Weights of a small mixture-of-experts language model, trained from scratch on English Wikipedia.
Size: 13 layers, width 160, vocabulary 4096, 40.9M parameters.
Experts: 192 experts in each of 13 layers, a softmax router.
Training: a variant of Adam for the experts, 768M tokens, 5859 steps.
Below are experts of layer 8 (counted from 0) of a mixture-of-experts language model. Rows are named router (the router's row for the expert), gate (a neuron's input weights, with its number), up (a neuron's input weights, with its number), down (a neuron's output weights, with its number) and show model dimensions 0-159. Each number is 50 + 12 x the weight over its row's rms, rounded and kept within 0 to 99.
Before each expert's rows: a language model's description of what the expert responds to. This comes from a sample of Wikipedia text that the model never trained on.

# expert 55
It responds to: Unit and quantity tokens after numbers, such as %, mi, km, ft, $, and compass words like north, south, east.
router:33 51 51 57 44 58 51 40 47 37 24 65 41 53 59 35 45 52 59 45 54 67 65 58 57 27 45 41 51 23 58 13 28 40 40 33 78 49 39 34 36 65 53 52 40 57 31 42 48 63 43 61 68 64 46 53 60 42 48 50 39 54 52 41 45 63 36 36 29 34 34 55 35 57 52 54 32 56 48 51 65 59 62 43 53 57 50 51 51 51 58 50 56 29 49 41 42 38 34 54 50 61 63 40 45 47 29 61 40 54 48 61 60 55 42 56 51 44 54 26 31 86 39 43 36 64 42 45 57 78 57 36 50 52 53 41 29 64 51 31 58 45 32 47 53 74 63 65 48 52 38 50 36 43 34 41 35 56 54 54
gate0:64 69 36 61 53 56 51 37 44 51 37 64 39 46 58 36 58 44 42 33 29 72 57 52 58 39 48 40 59 35 34 46 60 60 51 45 52 69 43 42 55 58 43 53 45 42 51 32 53 45 23 49 49 44 54 46 38 54 52 55 54 47 46 49 51 76 31 64 50 37 44 45 32 59 42 27 29 34 43 44 50 64 53 34 69 42 43 42 46 64 62 38 48 64 44 38 51 25 34 39 34 34 41 47 55 58 47 61 09 54 51 47 26 47 51 52 47 53 28 42 51 44 46 35 80 51 56 40 77 36 53 32 57 56 29 47 64 57 33 40 64 52 32 69 60 47 81 55 40 41 61 63 32 55 55 47 55 47 44 58
up0:51 60 37 58 60 54 53 41 71 46 46 72 34 41 38 33 55 31 54 56 15 70 57 73 45 60 39 46 79 53 42 40 66 48 43 34 55 72 45 40 30 50 31 55 49 47 67 31 71 65 41 62 47 41 49 74 44 60 45 66 52 48 41 41 61 69 35 40 56 48 57 57 26 60 44 45 35 33 39 53 45 58 60 50 52 45 57 57 48 53 68 46 56 43 71 52 50 30 29 54 46 40 48 48 34 78 33 58 33 46 62 44 29 56 54 61 51 47 39 39 29 46 47 44 63 70 59 45 50 49 58 60 40 69 45 36 52 68 54 53 52 67 42 68 57 41 62 47 51 75 51 68 44 59 40 54 36 56 36 58
down0:40 57 58 48 50 36 56 62 48 50 46 52 39 39 50 43 27 41 35 51 40 54 43 60 45 44 61 57 43 66 42 36 53 38 30 42 70 32 50 46 34 47 48 50 42 40 68 36 39 36 51 34 35 47 23 62 44 48 64 44 31 39 36 54 57 61 37 45 35 53 28 64 76 55 18 50 68 49 54 49 61 53 36 21 53 49 56 50 39 43 31 30 55 40 60 55 55 62 49 40 45 50 53 57 42 43 36 33 27 59 19 54 49 50 47 54 57 76 62 39 35 62 49 33 57 50 30 50 48 78 59 42 41 66 63 39 51 42 36 56 51 65 42 28 24 63 51 59 62 50 40 37 64 49 30 57 35 45 57 50
gate1:51 53 60 66 63 62 38 36 32 47 35 72 51 37 87 27 52 42 39 45 55 56 71 55 41 39 46 39 47 63 49 49 66 51 48 48 41 66 54 44 29 41 41 57 34 50 46 51 59 42 39 48 61 55 50 49 48 37 52 50 48 38 35 62 52 56 57 58 54 38 54 42 15 62 72 62 39 60 47 48 55 54 50 69 59 50 27 45 40 35 59 59 69 36 50 48 78 64 66 68 45 48 50 42 39 48 33 48 69 51 62 55 57 62 66 44 65 37 63 88 29 54 40 56 49 45 55 28 65 54 57 30 27 51 60 61 67 62 43 45 42 42 57 49 58 58 36 63 50 68 54 53 59 47 24 51 45 38 43 61
up1:48 46 54 73 54 45 32 26 31 49 29 70 38 34 70 38 47 54 53 51 64 68 70 52 47 46 53 40 40 57 55 41 58 45 57 42 41 53 67 44 26 44 36 35 53 48 50 52 57 48 28 62 50 38 53 45 37 32 34 54 63 38 48 63 61 58 52 55 60 33 66 51 27 45 80 46 49 62 53 43 46 70 62 54 64 55 41 42 41 58 67 36 62 34 53 55 73 60 53 60 48 47 62 36 32 51 41 43 69 46 74 56 64 38 66 55 59 39 61 76 40 42 35 45 53 54 54 27 58 53 60 54 47 53 56 57 63 64 54 33 69 56 44 44 73 60 65 61 21 55 48 42 55 35 31 48 54 33 37 52
down1:40 52 48 28 39 39 59 53 46 52 43 26 49 51 56 47 45 34 60 36 31 50 47 58 45 74 57 54 45 57 68 31 44 55 09 63 33 41 36 42 58 52 59 52 48 49 38 48 52 35 63 28 44 70 71 35 46 58 53 65 45 60 37 60 57 52 44 48 61 29 53 52 53 50 57 55 54 63 52 50 42 39 46 32 52 55 57 59 67 46 44 34 62 41 36 64 50 45 44 48 73 48 31 53 77 39 40 47 38 62 31 66 24 53 24 72 27 56 54 34 51 57 53 44 41 53 35 37 46 73 55 55 40 34 59 31 64 55 33 56 49 52 31 57 46 59 59 53 59 42 66 61 66 47 60 37 32 56 62 30
gate2:77 68 53 31 46 26 70 45 49 55 56 60 53 51 79 51 60 52 34 39 39 48 41 47 39 67 49 50 28 60 39 60 51 55 65 51 54 55 34 57 53 43 30 39 61 32 59 60 52 65 55 28 53 41 56 38 44 41 50 42 61 30 46 61 54 54 61 39 59 35 43 51 54 43 64 41 75 53 40 52 37 43 58 45 57 38 37 54 46 38 47 53 49 50 60 47 63 49 46 36 42 52 31 68 54 68 46 33 43 46 62 55 62 44 57 58 58 45 62 48 33 44 22 44 78 35 45 27 68 39 58 64 70 64 43 48 18 52 74 69 48 56 41 55 51 44 47 38 38 57 48 69 44 57 53 57 37 31 82 66
up2:26 38 68 49 51 64 46 55 67 39 55 44 41 59 26 58 62 48 61 66 50 58 56 41 72 41 53 60 53 29 64 46 39 51 50 52 32 63 66 60 58 58 77 64 48 66 62 48 43 59 51 67 27 44 50 68 49 73 46 68 41 80 48 49 49 43 25 63 58 67 52 39 64 43 49 53 33 49 60 38 49 54 52 37 61 65 64 27 63 63 56 65 55 57 45 54 39 48 64 50 65 58 50 34 51 36 59 77 50 51 53 44 63 52 68 40 33 62 35 41 63 42 69 67 33 56 53 49 30 41 32 61 65 34 43 71 62 44 48 33 58 41 64 48 58 47 56 59 56 40 66 45 70 34 53 50 45 62 42 52
down2:53 59 45 66 68 47 49 47 44 64 53 47 53 59 35 85 63 60 40 41 57 61 41 64 34 54 40 36 51 40 50 69 63 42 49 52 41 27 73 75 62 43 37 42 53 43 43 30 44 60 54 61 53 48 33 38 64 69 45 66 43 30 44 67 53 36 58 50 61 73 55 55 41 31 79 50 53 53 41 37 30 47 48 56 56 71 73 54 59 46 56 59 63 66 34 67 39 47 42 61 47 61 47 41 41 52 48 48 50 30 78 46 63 49 54 51 44 62 39 35 53 30 60 62 34 50 45 51 50 34 57 57 71 51 29 43 55 53 48 57 75 28 62 58 44 41 48 36 43 29 64 54 57 45 30 48 34 58 48 35
gate3:55 53 47 25 46 56 56 51 61 64 60 65 58 64 57 43 63 53 56 73 46 36 49 60 70 47 54 42 72 52 63 56 46 59 56 43 50 63 47 43 62 30 55 41 23 39 52 34 60 39 70 49 48 29 65 32 56 52 48 21 49 55 51 49 35 60 28 41 46 67 56 61 57 48 58 44 61 70 66 51 52 72 70 60 67 58 36 41 56 58 37 37 36 48 52 51 56 28 45 84 55 28 44 61 50 20 45 63 28 41 39 27 40 47 28 54 55 52 69 44 36 37 67 49 49 56 69 55 46 39 47 48 61 50 40 48 28 50 51 39 42 53 42 65 43 57 51 52 45 44 45 70 74 52 56 44 47 63 61 59
up3:46 57 52 62 59 57 67 57 51 27 46 26 47 41 43 49 48 54 50 21 40 45 29 45 27 45 53 69 41 47 55 67 41 44 41 46 37 43 58 51 64 63 48 34 64 52 64 68 39 64 44 35 41 63 33 61 38 55 45 68 66 55 34 55 66 33 72 59 54 45 49 29 47 39 53 50 40 34 32 36 45 24 26 35 54 21 61 45 37 53 55 52 50 59 29 51 61 68 68 29 48 64 39 44 54 71 67 59 64 39 74 66 66 51 56 33 46 47 40 49 60 60 34 54 49 38 45 38 57 44 43 47 64 34 49 42 55 53 57 69 55 41 60 51 46 36 40 56 62 45 63 45 30 55 62 62 45 43 27 54
down3:55 34 29 37 70 29 60 56 52 52 29 31 52 35 40 31 60 45 41 39 44 52 50 61 30 76 59 40 54 51 53 47 47 37 39 30 68 64 65 52 45 37 66 64 63 37 41 46 60 67 40 44 46 29 57 53 35 61 44 46 55 43 35 39 45 54 55 41 60 35 66 69 75 57 52 52 54 54 72 56 44 52 35 60 53 38 39 43 66 47 54 66 67 60 58 62 64 53 42 67 50 70 50 51 57 61 47 54 49 14 60 66 45 63 40 26 55 42 64 52 45 56 62 49 52 47 59 43 55 70 21 68 36 36 54 50 43 68 35 55 51 60 49 48 59 67 64 67 63 63 39 37 50 56 32 67 43 60 56 56
gate4:42 39 51 53 63 56 52 46 22 38 47 57 53 26 62 42 31 49 41 56 39 42 35 43 40 46 64 34 51 58 62 48 55 49 50 41 64 41 71 62 44 46 53 65 57 38 53 39 57 86 60 57 58 51 48 41 56 31 70 52 32 62 48 61 54 33 49 25 44 49 58 50 65 55 57 44 58 64 45 43 47 40 50 51 43 64 47 61 40 40 25 11 73 58 33 54 49 69 54 42 52 63 59 48 48 53 32 41 63 39 63 58 45 63 36 49 48 39 49 42 62 52 42 54 67 35 24 55 51 53 41 69 47 57 65 49 39 23 83 50 74 46 54 67 41 64 51 59 49 66 38 55 58 31 55 48 64 40 59 32
up4:50 66 37 76 43 50 44 69 45 36 77 44 55 48 27 66 48 71 74 29 61 55 65 55 45 56 49 64 66 66 54 48 44 64 65 52 40 45 48 47 40 41 54 26 47 56 42 37 59 42 57 48 58 55 61 38 40 58 63 38 46 51 63 45 69 51 57 47 65 54 57 51 71 60 39 51 46 44 48 52 33 66 50 55 44 46 42 43 48 58 65 41 46 42 67 74 59 46 75 55 60 39 33 53 43 40 55 51 75 33 30 51 67 73 48 28 42 62 61 50 49 53 31 70 16 57 46 62 49 46 47 71 47 31 61 32 72 32 57 60 54 55 37 58 56 62 39 40 42 79 44 45 50 43 51 46 48 36 53 46
down4:44 58 49 60 52 48 66 21 47 48 58 53 58 23 37 47 31 40 80 53 55 57 52 37 47 63 66 43 42 42 59 34 60 52 32 38 52 49 48 48 44 61 79 46 32 47 49 60 36 41 26 67 27 50 34 40 58 62 59 44 35 40 51 47 41 67 68 43 34 24 40 61 30 51 59 35 35 51 64 52 22 55 48 46 55 34 57 58 44 44 67 58 39 35 36 38 52 51 56 51 47 39 35 61 38 44 37 40 55 44 55 50 29 74 50 69 47 34 53 44 38 72 43 44 54 51 40 56 54 67 59 43 37 52 69 63 58 57 44 54 48 46 52 74 41 45 48 50 23 57 47 56 65 67 47 27 44 37 57 34
gate5:54 55 57 52 60 61 48 59 68 49 45 58 37 63 51 56 27 24 58 52 53 55 53 49 67 60 42 71 66 34 40 40 60 49 63 38 61 35 58 43 54 58 57 67 51 45 62 36 40 52 45 52 65 32 44 64 29 52 40 48 45 31 36 49 58 55 31 50 58 41 32 68 36 28 64 25 35 50 67 41 53 50 61 51 55 48 60 50 48 52 49 50 42 41 55 51 49 35 48 60 48 59 40 76 62 72 63 42 51 37 74 34 52 46 66 69 62 55 33 46 45 41 46 50 61 61 50 59 59 54 55 50 43 57 56 59 37 67 67 51 54 62 54 45 24 37 60 48 14 82 57 53 40 66 42 56 75 51 36 22
up5:66 58 43 53 20 58 93 47 39 30 71 59 44 30 24 63 59 66 69 46 55 51 49 35 34 61 75 26 54 38 54 60 58 54 59 69 52 51 40 57 58 36 54 45 54 47 51 52 62 51 49 52 51 57 39 28 43 58 57 51 35 53 61 32 54 41 50 39 55 48 52 56 64 58 56 49 42 50 46 45 44 52 51 34 49 49 46 49 37 41 47 24 64 54 41 50 54 54 57 58 54 38 49 35 30 12 37 39 46 37 23 68 58 64 55 38 66 48 51 59 52 41 39 44 61 53 52 54 35 41 20 52 50 46 53 61 57 54 51 50 54 20 59 56 54 58 42 52 44 59 51 75 69 51 36 42 31 50 56 67
down5:45 70 35 38 40 39 60 53 59 50 52 68 36 39 36 53 36 63 42 43 78 32 55 57 46 30 52 50 70 46 45 30 60 45 38 45 57 63 61 55 67 45 47 44 54 56 51 46 41 60 44 52 63 52 57 37 52 57 37 58 51 49 79 41 55 58 62 49 45 46 52 59 43 43 72 46 40 53 39 35 34 64 39 44 37 30 57 39 49 58 63 57 43 40 67 36 58 52 32 51 53 47 54 65 63 64 48 56 67 28 60 36 50 25 40 68 29 44 69 51 55 70 63 63 37 61 51 49 62 62 63 52 56 62 50 62 43 49 37 67 70 37 35 44 53 46 43 78 69 56 43 58 55 58 47 59 90 51 45 15